Below are experts of layer 7 (counted from 0) of a mixture-of-experts language model. Rows are named router (the router's row for the expert) and show model dimensions 0-255. Each number is 128 + 32 x the weight over its row's rms, rounded and kept within 0 to 255. Numbers have three digits each.
After each expert's rows: a language model's description of what the expert responds to; "mostly gets" lists some tokens that are sent to it at least half of the time. This comes from a sample of Wikipedia text that the model never trained on.

# expert 27
router:118118160113149154118157141126119151131122166145158142135102119096100138139126122115102145149149137184151108114118105106136139131079115107116103163139106062124111066077108123143127152166148119148108006156186148087183141156172099142114147168115076078139141119123125082051117107121111142136121134152095128104145157105110196130085075116165143140130043146099100173110144064119077104155076136179120160148205168106175144110137161124145155076105079149079168078093141133051101089138142130192141147201169113133172135101098108131140118158135124107114182130142150164122147102100111130119071123139103115115074071154091067089158143074201088157194136161183158106088068069133119085109144089088127146174189107140118153149152140108115138108080146154176121095154140067118145121132146143
Description: Middle pieces of Latin family and genus names in species infoboxes, such as Cerambycidae, Gobiiformes, plus big place names like Texas, Chicago.
mostly gets: " Texas", "idae", " Boston", " Chicago", " Israel", " New York"

# expert 9
router:129122155132125151092116111138130219150148153121223134151116091166157140139116162105121097099154172119156178142188122178131097092065151139142100157138113158189144139144099176146128124169123120160132021099109184123077107109170118115099123149106094067140153095086176183085104161133046095132108154106120128082125164114149133153075132098158176129116111119108067113172140083115158096099083113169138156140162201078175060129156146154152158139126137107139142096145113124097130140161080152100089088163147094097078146136118194143130114082115134121101112129147105114169141090108100106083082152149105139124059172066161107163150086157139069172126082113098115173095093128146095107121138072109128145099181057140122113122161140115119084097055143103163145131122143097081161098120146154
Description: Stems of Latinate words just before a suffix like -ation, -ing or -ated, such as gradu, lit-ig, form, design, public.
mostly gets: " public", " design", " form", " st", " represent", " chang"

# expert 58
router:083173150104164132144126140110180165122161185085152131157150147137120135178135118075106122091115134155189154139140092154117093117104156101128105163137094101173149108137056145130098129181101133163142072137117161080179149143113098075133148068157102084166147124108148102071129097125112124117102107125151037065082158139148193185167085057169130173128087120101030121116125113115113185101112129172187169140183105113120052139152122079129148095097113113144151109144178104114125104123155187137142121159143082091157146163120121130123073082127099107142160155127163185128069149161158120070110166086116172189067144148089104114130128121138053163114095094162093173127133158128119074115184073146119125125179128088108184137157116089096104117122162079133115085145128116119093121123139131
Description: Word pieces in German, French, Romance and Slavic names and titles, such as die, de la, von, Kunststudie, endings like -ensis, ă, ț.
mostly gets: "ensis", " de la", "ț", "ä", " von", "ă"

# expert 0
router:111072123108170135156147132104198136112147155168143126157148148114087132154162129078081101118130173166144139117129111096155079149131145134147106140143082089162141106147152130154137105153108126150130066145075154096114108147141114107087151144099096094151146083096136085077135196130136166143078128113106111102104195055127171158082091088135163173136128127063125171126147130105104146101112087204099168093159166138226141128176184091133135051133097118118193094118146114118161094170147167142107131204140056118151153110083108112083177143085114119120164125133149077152156112145108124130096124118116181101073087087113098128134147144168107128168190180160147089056088099142102092139096103072096185173129160167104115117193081091118122157107147112154097122111123123081085129127199122
Description: US states, counties, cities, countries and nationality adjectives, often after in or a comma, e.g. Kansas, New York, American.
mostly gets: " County", " | USA", " British", " United States", " American", "shire"

# expert 51
router:107128153125136133113112165119146134095197200103159141106128136124091126157125189155106083109140156171176131164101130136125104149127150197158130127134056118222155109125141174148095136144117085160121069184091188081135116138120116107122173145161129150152166117072191140041151195145142117109095148132131126128161116087118156167112141102140133114108151158093166130125109129158129111087128097174188195162163127141255104143104095151153158116077103140102146149132130075087137134174155148141128092223163137041150138103129126147120132102122165118137167083111125122166116071165118154085112096112141142146057155136080145128105147124144109181102159150108114179073102137146126107108112147137135099121109107087137137131144119060089073120049174105103122115149159150086138103100109128
Description: Sentence-final periods, paragraph breaks and heading markers like ==, ===, the boundary before a new sentence or section.
mostly gets: "==", "\n\n", "===", ").", "====", "\"."

# expert 59
router:119052154154117097143141085092152160093148111143128137133158125114166130122131131140137057161174144153156131165113144173154164081177150125164058133132149133123147094124103126140065136140133112105148056097129125107130113164182054119134111193159073097135155120095160127128149123094152123129147131126138156015142114042126161143086148108159116129083076134061107102141116098101135116144102129130148086146143086118201140102098117134142124093153138116118123122110192053132119090142164092134112136083141106123121119109123109087133145149170156129163145150119119157096098048127104109035162143112117132113086090116116112096146108099153080172152119174186134122166073133074093024106122079062108149146127148114078142150131114057144083187036127102129146139133138148113137085097186132
Description: First capital letter of names and titles starting a word, especially after a line break, as in P-eat, J-erusalem, C-ure.
mostly gets: " n/", " US ", " Lem", " | ?", "idi", "anger"

# expert 20
router:167147124119198135148139129098128119106129156089174120115180156119132134206129192144104089144159109155152090099053115125133070134113127148177109149116125128201091134099141125090110084200157091164135047104147177099124138121148101097129105190100128075160129078099131145115124118098116173106073128116112140077122136156120220159097086074124148172114109108137084150141118128137150091138141109139151154190181157101170126081116162158149171138166091127124135123105140106080112032168124147141094166180148089051122160156066127138104082089120158111197111139121115118136141047126116131079161170082072138123098101105105079137107132120167105115148181152182102145091107112130133077149161095084104158066118145099127136130183130100077148090088123130135101125119170135080172151141154151
Description: First digit or word of a number in prose or tables, plus common prepositions, such as six-bed, 17th-century, the 3 of 3:04.
mostly gets: " on ", " in the ", " the ", " of the ", "\" | ", "On "

# expert 53
router:118088111103133136133132176068180149117156186085120205126117082125075148185118165163081134125137171123167134157106128141141088146148123150153044148105154175150134118091134141131080104142126120162124052177140152101117110139106099106123174109130109133201124115090189130108157091113181175145051175138076074093132162111170151162123148081154099193114114161111146136138092130166125113126084138171188155131175101100162067103179162123101171065142080136124197139138141078144150105158138140116108133164115116075113135096124180113102128126144114156135174151088084122125147089156129127100138163149112136090115139131131119143132106111132095109114118171123145134038143150155066083104133114164109182092180115111137172131190154116066071144052121118156159075106150099064117098104172085
Description: Line breaks, pipes and separators that end table rows or list items in track listings, results tables and numbered lists.
mostly gets: " round)", "; Nominated", " District ", " him.", "- • Summer (DST):", "% |"

# expert 63
router:109109170140205115161113114141170135151191156108181182130186100156124140217150168103164136098144146167186106122113139120119132139097150134160104120111094125129127124097077166135081077118147118133102070156093140064146083140157104078129139196169178073190149119103168104089159090128104142141084195141133095116114152057156135167139144092124130138107103192128075090129143143121140137149107073177109163185139162114141097131117117134155149144117075142149130075116162119108173054194054125138129144099184075096148174140076110119152157157166135118177185105140117143140149085079114109095116141093092113084150113075124108098083154104216082150137140170160128162080088150140109107140120118114149176137131076138140133135187117132052069123102120141148149133129129136088112117147173124
Description: Determiners, quantifiers and light verbs before noun phrases in general prose, such as the, his, several, many, there are, used.
mostly gets: " that the", ", with", " many", " these", " his", " several"

# expert 12
router:171130184146150181128110151127176132109160137092124145150156104093128162176108176052154078095181185132106154135091115065147151118136155150125125141165141130157101138131160159113127149139108159168118055120092146106152104122157115071142168150137109099138110151104140113103132118058098170113098130083150064102118147114181156153139129155141146168080115100104122045154152165126144100090113109204171194151228185122185102132135116170167176088113109108102203125096150064156130110098108125160125113180124107088151139149046157097146106129144110142152140136140113165142140099069101102128088126086075169135134136101101087093107088138145099102175178129142100164109123154155084086109122158121136167132144130087127129090127080097041123123042135108134097128127101094127189120109187172
Description: Sentence- or clause-initial conjunctions and adverbials after periods or commas, such as However, But, In, when, while, as.
mostly gets: " In ", ", but", "In ", " when", " before", ", as"

# expert 13
router:149147204134132175164099146048190164110154132073193173178140128170134151155159106145086077110135185130176110158117094128128133136083136152193102124160110133146163115147148111100153146168133132133139031154149226123191108134098133111118120110112129089142143105100154090074154138080107085107122102145145093082124173139157190167082177093156152189126124116133080092121163122193069134071106121158134158203152128136158144154131131133148175086114108135120168108082152114075118122126130100167071146119156098127155117170096135170130137126132101074137219119094107152127100108117098150096135145117126149115089161168109102115125145080146129124108179146166104164083104160153102051147149106133127147115135078117112159144136123015132149139109108081142110162105172170108138138143161159
Description: Periods, table bars and decimal digits in results tables, plus modal phrases like could, can be, did not and website domains such as .org.
mostly gets: " could", " It is", "|---|---|---|---|---|", " can be", " did not", "- Website:"

# expert 29
router:101123109120163119160111186154154095119166146128136139114167133140139133171106177080102079054102151154158098095095164118144102113122146199167087127154092099142151094076155165156128064140168140132140087143070159099133106123135055085122151178179149093181119104102149148070128132100101130143052161099128084078134138077153184170143128108134097156126072130156093069099137125129130116097144107144171130148124153132174117093140176093144155106108062146125159099148179110121148075142057150129137139116145128063147138114089153141144095148126137116198185112128126111146106073097091173091106137092139165128084100078079088156106138142123087145136180147168098128082112165191140096117132125127124214156123068084092142115097119065080055096108153102098086080169153114103145124179160141
Description: Prepositions and quantifiers opening phrases in running prose, such as in, for, during the, over the, several, many, all.
mostly gets: " during the", " some", " several", " over", " many", " various"

# expert 2
router:185145158116161177202129085078169141139137185096203138146190123115137140172146157121111109116097129173172136103104137155106150083116139167166110100138065129170123109094089110114102118151154092188136002092137145108148115093135104113130155163141164107155115161067099145104155163108113087104066132115113132082160152104161112132067126089161113123079092162160063066137122157166098119157144089188125180157162108139171115123125149111134132086113061112107135107111144113070133042170111099150116133171149082092159132132132139121143103105106112142173159122136106143152135131156117140074096166118086193082105112117088138174106076119154110139134144145136126087070137120105062076127159170111106209109088109125107167106179097115116113093062111088140113118166121152068131143129154159
Description: Numeric cell contents and cell separators in statistics tables, such as the 1 in 1,129, digits after pipes, and decimal points in percentages.
mostly gets: "\" | ", "a | ", "i | ", ") | ", " | ", "ia | "

# expert 35
router:133122163103160191178079122105149128121120164095164188123137163123115128184115129140132100129130163114171083056115162164127167112123128149183131102099105136188077134074118144147083133138132092141126020119109154128138096138117139087094188127128150119186176110089103100085125164099166137116060085109085092068117128104138140193083125108169137131106077155124091114098130144185125085146085073192117137195153145142138121138145161128116156123124073149112153138148169114054098075145119080168117133171147105062124163129117109130167109065124113119206145162107117153156130106123080079097090117140128138140098084103103099135136121130188120152141170162165119155085113091111079051171148124131093158123118115120113146142174110120073131094064144118164097111135087125085156150218168146
Description: Digits, decimal points and separators inside figures like costs, populations, vote counts and times, plus lead-ins like over, approximately, £.
mostly gets: "- • Total: ", " over ", " £", " with ", " | $", " approximately "

# expert 1
router:115055142121136131134151135134191120144153150143129129116122124125112135139167144074107098079147145154162137143135136084128124118079146149144124125148083119118124101115119147167144117125119108183165054128108202075124086153157092145103150126066123042162125099132159084102111173142131128175140135145106088145092210087142156138079107095147107150147043160062095169121103110133084136142123072189120161132182135164208148162171137065121111090123090105086149114112134145065134059178119139166109118217150069120202155103061104132160128165104115101162144126143173094110136113097065119136121136101127168136087106109082085110116110132180101107149162167149155113076072121112122084105080117063122125154138124140088125139182091088104127149087133119136105129100119089063100114156178093
Description: Place names and their word pieces, often after in, at or a table bar, such as Texas, New York, Durham, -shire, -ville.
mostly gets: "shire", " New York", " Texas", " Washington", " London", " Japan"

# expert 62
router:132155137115170136105061187104168138137158166044132128109146111069089149175098138128145091086125183175175125136095139131111106106077143117161098126154082103175119122120135124145116115153125128208084064091103181153161147141195108100138182155145116140181146088081184118106144109134087140127101173122173103084165136062134133153106168053121096145117106146150090142128089101161149143116099052165164156122144146113175091154110175099151152118134077158152201087129153082137158128161126140110127114131116135085118128154129137085065114122148105161182098122149106115079155107164130137107175126141127155131111155131091125114116113110134110132140109188191100150092114166148138056055123135070044203100181092103156127124173144136132100151023103139161098103120137118104095101122142128
Description: Line breaks after a heading or table row, before the next list item or row, such as after Youth career; also Preceded by, known as.
mostly gets: "\n", "| Preceded by", " | Succeeded by", " known as", " called", "- Preceded by:"

# expert 46
router:145104173108127127132140157108157160125146176115147167133117114093092160183114183149130144150116164196130123089136151171102098120120122111126089149114070122211120111144149095133100136193136127162086075163066177165116073109156101100162121062138125164131121114122158141093122134095092142119075163169155131070151190138145118156070085120148148161119121095165093111103093104155163118183099117202141111110153133104171085145162100112168147103078144132115188088132136108126118102134129165128118116192193106066141216144134137085111170188113127125173149137101181113157153098113112179130146131121102150043096115106106142141102154097156097073089126131103112106091130107124101062107132115095117157119118070124125147138180122048028147083109161154141069152145083129108163152076116083
Description: Common nouns for people, offices and institutions after the or a modifier, such as president, governor, queen, University, Committee, people.
mostly gets: " people", " President", " Committee", " members", " University", " director"

# expert 52
router:094123133121205146161127151149138141129163144129168166115141098146121165199107187113115050096128124153167096089062140136114129097099143113161119133096096136139115120121139153151084080148143155161088043134083157073150131148127092089132128128145139071151114138121116103119142078136128158135075135125112102095104180054111146162100120062095156160116093171113084077116144155150135114133119092167099136178139191134183121109139096126124149138158057124118152161124152151127146054166107145099145145132157153044148195168134108158105121131135105101170141157115135158149139071048107121108096136110105064096100096052134093147082104129184106166131213157165143181079074163167099106157133147125076204129136077149142143123154123095072093095081161120161099143115144130115143126170172096
Description: Number words and quantifiers before a counted noun, such as two, four, several, many, other, most, plus numerals like 15-day.
mostly gets: " two", " three", " other", " many", " several", " some"

# expert 60
router:141089151113116064121157096131182167157143122164130142141167126091177140141170115125135060127196159154187129150145166173148138055162133139189110128113097104114156084125126128125099160114105102117142074086129151129136113173149082083138090194141078116154174124081159125112134121125153146138146150138137147068137118055128145151081145115178154165096037129095085148172124130073132146139100112146143094173154113067160125089079101117132128108140130099108124128135188074113105106147138096156089135098103081126164159113125115087112120138171127135214151149088119151117093071112132134083113144122116127111072090105080092108126112095147078158138116194206152131146034165070113050129117120098120195129144127131092120132124137062120088167040122098114138143164127155121120088085167162
Description: First pieces of proper names after headings or table pipes, coordinate separators, and commas after introductory phrases, e.g. Mar, Robert, Neil.
mostly gets: " US ", "oute ", " Lem", " n/", "х", "anger"

# expert 21
router:134103153160189153150143172084159083101136165106159179136188131151125139130089141121168089104117167127151173154149137122090145100169128154159119157145094128173115110132113121165168129149160142145113085153074143086150130170124118109137166125172180085135122120115200104058148151118107103131047157111095108127157121099143180151096148069161143168109122110099109098149173120127182126091122060147188134150160177122160081137146155082157105123112107163138153079139144095063142125147108102193078102092149071101126227136133162067139153148090102117157159108143145100141159053111137129096131099123102133123124128128067109081098063126173070088160156163189140157088076152145110130116107133125049146120138081110119154113113111147068069097079154152133121120140076185069110106104178166
Description: Prepositions, conjunctions and participles that link clauses in narrative prose, such as with, from, due to, against, since, killing.
mostly gets: " with", " from", "ed to", ", with", " after", " before"